Weights of a small mixture-of-experts language model, trained from scratch on English Wikipedia: 608 tanh GELU neurons an expert, a sigmoid router.
Below are experts of layer 8 (counted from 0) of a mixture-of-experts language model. Rows are named router (the router's row for the expert) and show model dimensions 128-255. Each number is 128 + 32 x the weight over its row's rms, rounded and kept within 0 to 255.
After each expert's rows: a language model's description of what the expert responds to; "comes after" lists some tokens at least twice as common just before its tokens as in all text. This comes from a sample of Wikipedia text that the model never trained on. Tokens count by the router's weight.

# expert 6
router [103  36 156 102 133  99  99  55 144 122 123 131 129 110 130 100  88 171 112 117 148 141 165 139 115  92  87 143 130  81 162 148 116 105 115 109  96  85 164 131  92 163 120  81  88 128 140  82  86 159 126 138 160  84  92 134 158 124 137 150 140 123 171 142 112 124 144 128 140 110 198 168 146 179 155 147  66 128 102 160 120 121 170 131 124 112 125 128 174 146 141 115 130 100 156 126 170 174 146  91  94 113  90 148 127 111  77 191 142 109 175 110 122 126 181 101  70 114 108 133  90 152 137 186 144 123 103 122]
Description: Cells, country codes and name pieces in sports results and squad tables, plus infobox fields like Votes, Goals, (age.
comes after: "| ", "|", "Di", "J", "á", "Women"

# expert 10
router [114  96 155 116 117 136 120  82 131 148 102 121 146 106 144 114 150 171  77 108 133 142 255 124 108 126 111  96 128 134 162 142 136 139 149 139 149  94 146 139  86 172 143 122  85 130 143 132 121  99  92 134 117 153 111 112 122 108 112 187 130  88 135 143  88 148 119 125  87 170 161 169 125 104 158 153 157 179 112 149 126  76 115 142 126  86 106 140 121  63 161  62 166 121 171 156 131 198 183 114 133 113 105 137 140 123 145 159 130  91 163 133  84  93 115  81 109  95 121 123 132 148 163 136 114 146 138 129]
Description: Middle pieces of proper names and rarer words, often after a capital letter, such as ür in Fürth, ag, onom, Union.
comes after: "F", "P", "L", "Al", "f", "l"

# expert 13
router [ 73 137 168 157 103  84  70 119 142 111  97 135 118 132 179 133 149  99 142 150 128 134 175 118 135 123 131 118 156 155 145  80 127 123 140  93 176 110  92  71 104 178 129 145 137 179 109 111 139  92  87 140 131 152 105 113 134 129 108 156 169 142 156 157 168 161 126 146 123 108 139 215 143 182  84 148  95 147 125 126 165  73 156 153 113 135 128 215 126 106 192  84 170 138 114 112 191 222 121 101 192  71 148 148 155 126 116 132 114 105 197 127 110 112 127 154 120 105 100 157 109 169 190 128 125 130 144 170]
Description: Final year digits in biographies after 19x/20x, such as graduated in 1969, plus sentence starters He, She, His and paragraph breaks.
comes after: "201", "199", "200", "197", "202", "198"

# expert 7
router [121  64 127 129 126 115 104  77 123  92 118 132 153  87 100 121 126 133 125 113 186 142 179 150 125  64  87 103 146  93 139 117 162 100 106 130  96  83  99 139 134 119 163 172 160 150 175 163 159  39 132  60  51 103 115 105 156 118 145 114  83 125 150 151  86 141 120 138 171 168 107 166 180 162 163 229 123 168 138 149 129 171  98 136  74 127 126 201 206  78 153 146 174 136 120 123 110 162 167 137 130 122  83 111 175 157 138 154 143 140 162 136 146 152  53 108 113 125 216 113  92 124 144 165 129 128 107 134]
Description: Past-tense verbs after a subject or auxiliary, and prepositions that follow them, such as released, moved, spawned, for, with, from.
comes after: "was ", "to ", "is ", "also ", "he ", "and "

# expert 9
router [ 76 145 177 127 181 129 160 140 171 134 155 141 127 164 162 166 112 162  88 133 164 130 193 169  80 179 131 135 171 111 179  86 130  85 102 117 127 107 100 135 157 161 151 148  71 139  87 157 139 140 139 113 135 159  68 122 116 127 130 105  90 113 135 165 171 140 119 157 136 166 122 133 151 156 138 214 117 165 136 104 125 131 168  98 152 138 135 173 118 109 124  73  61 170 183 206 152 165 243 131 148 101  62  87 145  86 140  99 115 152 118 153  99  44  86 107  62  89 168  73 163 121 161 165  67 134 118 156]
Description: Ordinals, superlatives and head nouns right after the, his or a, such as first, largest, previous, city, twentieth century.
comes after: "the ", "The ", "s ", "-", "his ", "first "

# expert 14
router [111 114 118 137 144 140 109  86 126  89 126 140 159 112 146 122 114 143 152  86 190  88 167  75 133  69 114 138 151 113 176 118  74 109 125 126 135  72 185  98 122 122  90 131 127 124 154 113 138  83 114 118 111 103 122  95 167 128 107 135 140 108 109 106 130 138  90 140 150 136 106 119 132 164 134 183 110 113  95 108 167 172 218 134 141  80 100 122 188  74 151 121 195 148 114 147 123 195 220 108 109 114  85 123 100  70 127 143 157 125 123 165 113  97 144  67  87 108 122  47  95 117 154 163 130 129 135 155]
Description: Row-initial numbers and cells in standings and roster tables, and infobox field labels such as Preceded, Species, Population, Created.
comes after: "| ", "\n", "- ", "\n\n", "C", "==="

# expert 8
router [152  98 155 182 163 125  34 113 118 104 116 155 145 174 123 141 137 160 154 118 167 139 197 123 135  96  70 115 179  91 191 122 183 129 138 112 105 132 127 127 156 107 124 138  96 118 128 138 102 104 124 101 112 121 121 147 170 192  91 123 166  71 126  40 149 109 154  78 116 135 178 143 144 187 105 184 111 138 137 182 184 103 177 141 173 138 130 120 129 112 138 105 130 117 122 188 164 142 216 145 154 101  84 107 180 131 146 101 129 182 151 111 130  82 116  87 128 141 149  53 134 174  93 123 163  82  77 117]
Description: Table separators, list dashes and numbers with units in climate tables, geographic infoboxes and NRHP lists, such as |, km, sq mi.
comes after: "\n", ") ", ".", "°", " ", "("

# expert 5
router [113 129 135 131 162  75  68  95 135 114 103 118 138 137 141 104 143 146 152 119 136 156 164 121  75 169  85 154 178  98 196 133 117 143 153 112 105 118 101 120 133 148  57 136 159 109 142 145  96  98 121 130 131 109  97 101 170 120  99 141 147 106 179  90 134 110  97 128  88 151 121 143  88 159 135 180  37  65 115 101 164 164 145 134 166 125  93 113 147 138 160  83 189 110 140 157  80 172 202 122 115  79  80 152 113 118  75 119 160 151 124  90 162  79 148  88 100  76 173 108 148 144 133 153 152  63 103 160]
Description: Field labels and leading numbers in lists, infoboxes and tables, such as Born, Died, Phylum, Loss, and year cells like 1950.
comes after: "| ", "- ", "\n", "–", "1", "2"